From a checkpoint of a small mixture-of-experts model trained on Wikipedia.
Experts: 256 experts in each of 8 layers, 96 tanh GELU neurons an expert, 4 picks a token.
Below are experts of layer 6 (counted from 0) of a mixture-of-experts language model. Rows are named router (the router's row for the expert), up (a neuron's input weights, with its number) and show model dimensions 0-127. Each number is 500 + 50 x the weight over its row's rms, rounded and kept within 0 to 999. Numbers have three digits each.
Before each expert's rows: "mostly gets" lists some tokens that are sent to it at least half of the time. This comes from a sample of Wikipedia text that the model never trained on.

# expert 223
mostly gets: " Wilson", " Miller", " Jones", " Robinson", " Johnson", " Thompson"
router:454495597558469566512406433521496459490502573579483470586465502552535493442466524455534514447490544519468538503434414477506375584504430485424623544520608526518472500493509455520526428576416502457482492543550491555551585502543451520483441555517553534516505516378515493524479586553494453446535492618563535546434443484551529531598489514529479473574429484471499505402479560541445510490510
up0:454537486495583495544423449564421595502459523468472407508563612479535512453470592486455539415552545507481485533439449447539474496469375462445546515500507565531509477406478424474489490499490494484488491521603490574470479412601447521462420568476522537453602565507481474450551553478480557472522415518502526578429428596484479510516554489478442478574563563527542467478432508497470472431421
up1:531513505516548547421495471425505457614493499569501478492464526522401522529543475542513536398434495523481478518506582445473541412549491442483532559474504519496472528446487575540421454543636576487517472515436566497494410493531422557450482499493590497383479488454489524449556473461550546546491492541484500546488501509471382503542518567598423405467511451407550523491549555452577575395510
up2:519461527531516514468509513518510531561522491500472488468547524523583490429489548413362514494523454431432425486625523432518452497486422493516558494540457602493467516469522534502470479441486463546559496536561461568470472513560541528423396580455565501454538494529475466553517463621428590497553561538504443457568483488595382464480449452488469558533490505529670471489444475499440444507490
up3:507444554504574508518581400431558543484431490567533534485526583418509486468456532443424510499479490569579449483475517488535466528462558533452563397483495419551557489510593517475518508463483482437496448519463561558498470551439526399561468494618475506492544536497528599458457525472398651439465575476534538571539456464511532505507492444464495402480418506468442393537492501469521569528504
up4:475550467498548563524458440449575442522501483518519481536487425468519555519459499498434482528527503453380489527559502570554481368476538488455529419603446614437572503452495539411382453440552561478522529569544492448557461408465534449483565477523454556524597431459454552516462489457520399536535504471558484439583420568546521484491491511501548515470520515511520512402572461528452499554563
up5:550455442456445549471464539542513420382492514504450499561533490500440531527467504456483565404442465426429480493472466490546398467502444538623605505488506554501575526438459548529526537439572496568547486531489492485451591497510488464509425443424564455508523545536551565471425553548426528476569509513479551493492472585473444421557540465554541528455561505520568589493447449488485596375519
up6:617453565495443460548480511472373461491533575438478486609501500547522480519497549480520585553439520517501479479441487556484519558503486500378528551568508494549487542577545464535554516507447445374442498446487520541540587453462437464513459474476450453558431541405507436552485555495471485604498587570489532605450439467472503571567467531516534419471477453506411532494528522417491544503566

# expert 219
mostly gets: "gu", "'", "’", " celeb", " gu", "agu"
router:499491488511476579522411413493456461478508537578470515525541572469585434517475628474532501448472538497450487489396473422494518515541506537513505490505478430564526468504525550559542420571372432468486533546533511535504536567520560465419539497449525487416496454453495552467459497467539587538498492487485451528501457433548448408553479608454540473490414606547571545472435551603615466466539
up0:440491490513527566507459412531483521375535495580387539614512542425534390528503613433443470467440525402470478467519471526431479498502512557467539537530607466476511529485441530467501490595459471521455543423512437457491530541485465531404579506426465520536489563577497564546521469557531576429455569478505447499467507527525492482521433567412606464511504510545501532545461422543536484567521
up1:395475510435552582551415496476585457429379548434435581450446477472454545445531488514494506593536583476454428554427450530503463433551464537524469563524568467493470544489474647499533511505496548542461475512515473534676517494511477537495535555470527458547581524426466529500434515465536502518488532465429568505452380488448488476436476485479522550535447500474514450526463519571474532509575
up2:544493495426468596510537501522513452518565499374468563497433475458560500526435536469669492451443445611509430415436483508505495494578466534496419519585560516601456580520562556500516495532542484514475525485431507436491443525586565533526457505468509446460535482450457452587503523569474509596474484564494505525548412507461452542483542488407454505468431518479611514441466512582529499485475
up3:496537573475456491514436465501473492468452494518502391521605518515585512480530572464649438489580383435541511517536429573444544552459531550489488474517490468415542506473546535530576407521511505426486517438388534521502537441529435454522594477426503424556520516519592526562508530511565454461523514529487480481487431497427507509438515498428440501625474524518553540404397484528487522516531
up4:401513525454444523527515413501539432516424481510456512539592534466454453547402501440480561598452532526478518514471459499447447419525513507494439403534456458525511466514534504573490432529466456568404502570507446576425564517518474459377490515458553545575475488554395488518523474427524500550557583480536493501525463572500547457524488542508519468463453554589564501558614562599586508539456
up5:399512491505515520561519475399560425510571477519453543477429565412524489518526509528397568462529470486436587532452586457544545482400487478522513560645415459519493540491467523520503548526454555471536491577521590549474539476621451479566529498522456528550485487551403491545510568507487539534537436403551498386461470537508449483501532458482447511482429480426510498494394489497544420556500
up6:446530501583509531501412411494497413518440468463487495481527386443491568574489495582498539541609545513418495560379557448559535533483558485573533623453493442501454507595508456529453521439539539464498482604553532514539475528501507414520448448507477457517599474572515575413483498488480470431466544478487446565436483526388561481509564472546537494574480480537449516588473507440515507496511

# expert 115
mostly gets: "'", " well", "time", "’", " best", " good"
router:441512462557504527471426553474473459514479514583411459575532583453506452497452609457473473430504544501454490442357462432403428540515562551523525500447476475529529499526530533585551433639448520400535488543574572519486541552495560541517528526520539494413501393444493470512429528503435532542528549483502451489483457420472498434562567595465536484516449569522519519526465589558478486529512
up0:488462437471534545484481463563395538607449454516485522473483482517496505552483580435547536491443537511490571488462541490467494544564505661495491495461433501472489502464557441464561437524443446510529589543485540507446442479460592427543535556549556514442498510505407513563464550462465573488540480552395441486501364440597479483393480509511492586488507594406473496423504533490523478552555
up1:482558475501516497435503565517507511452465524468469524502496521519607450431460588468558457447535542518505466473444440444456449482569475580407485397501511592526469466426501557530570486413615532525456456493545572459363562448469504571513527518497506419559390499429517515553426523485438576561461501566556453534473529449520471516475456531553507602518454571528470566521496504619498507471553
up2:501438512443464484593439558411476481417506552549513496615555451525388462480574562462446461474539533470521557517598522504428555547540531514469523455516439511484496464458548565503553437485391462549399437551527481557566512481413458480420568586503579530512510455593577446480438492477486436499508428460489489511516524561507450451455537497531484529569544471455562453474545552399546456574533
up3:420616522571553402509456562432488540554468514553487471442462393433453590547514512499373537460427442556544540499513534568484539521426548454583454493543536499452463507454491448536561551469512428544524470528559532447531559394530581462474425461477566493412484549427510545559534524441577457515464513530485549479533428458444581475512530501452513475514493494542516626431545510521455485503460
up4:503519491517460503499355561495521412396663533583493460536547478497527487392519563391468447495569537484505526470510504509608523467517535505464523494547454535526410445526424419511458489481552443384443551561526481425536506538501479536547502523506566555550556469497494481498502409469415480530497452458466515602572456414457494554549452509542603518506528412474470485509551514472477533515492
up5:493566515493474477451442525501492481497489455480492476513574480464521483445574511515589508510533457484485382479557628535490467530511533516466531536564467437561468330445457498469572555526476577464508530438573562446524559505481523542486467555442631510386417430515461474553464580497531555551459577480428534543507496518457563580577387496464499477545485446431482444483508557468432536481457
up6:547471554441477490525574469401558514542529515493623444469482559449512456433559511373473504564473483499460502556445496554485541494484549461540433496470543468517437475424508537577502563496489582437453520561532547497534519449552480392461480604462511500465498481462549526601563508484403434581568512432425505523517442412472499476505495517469524410550417473543579495487615606538495552481489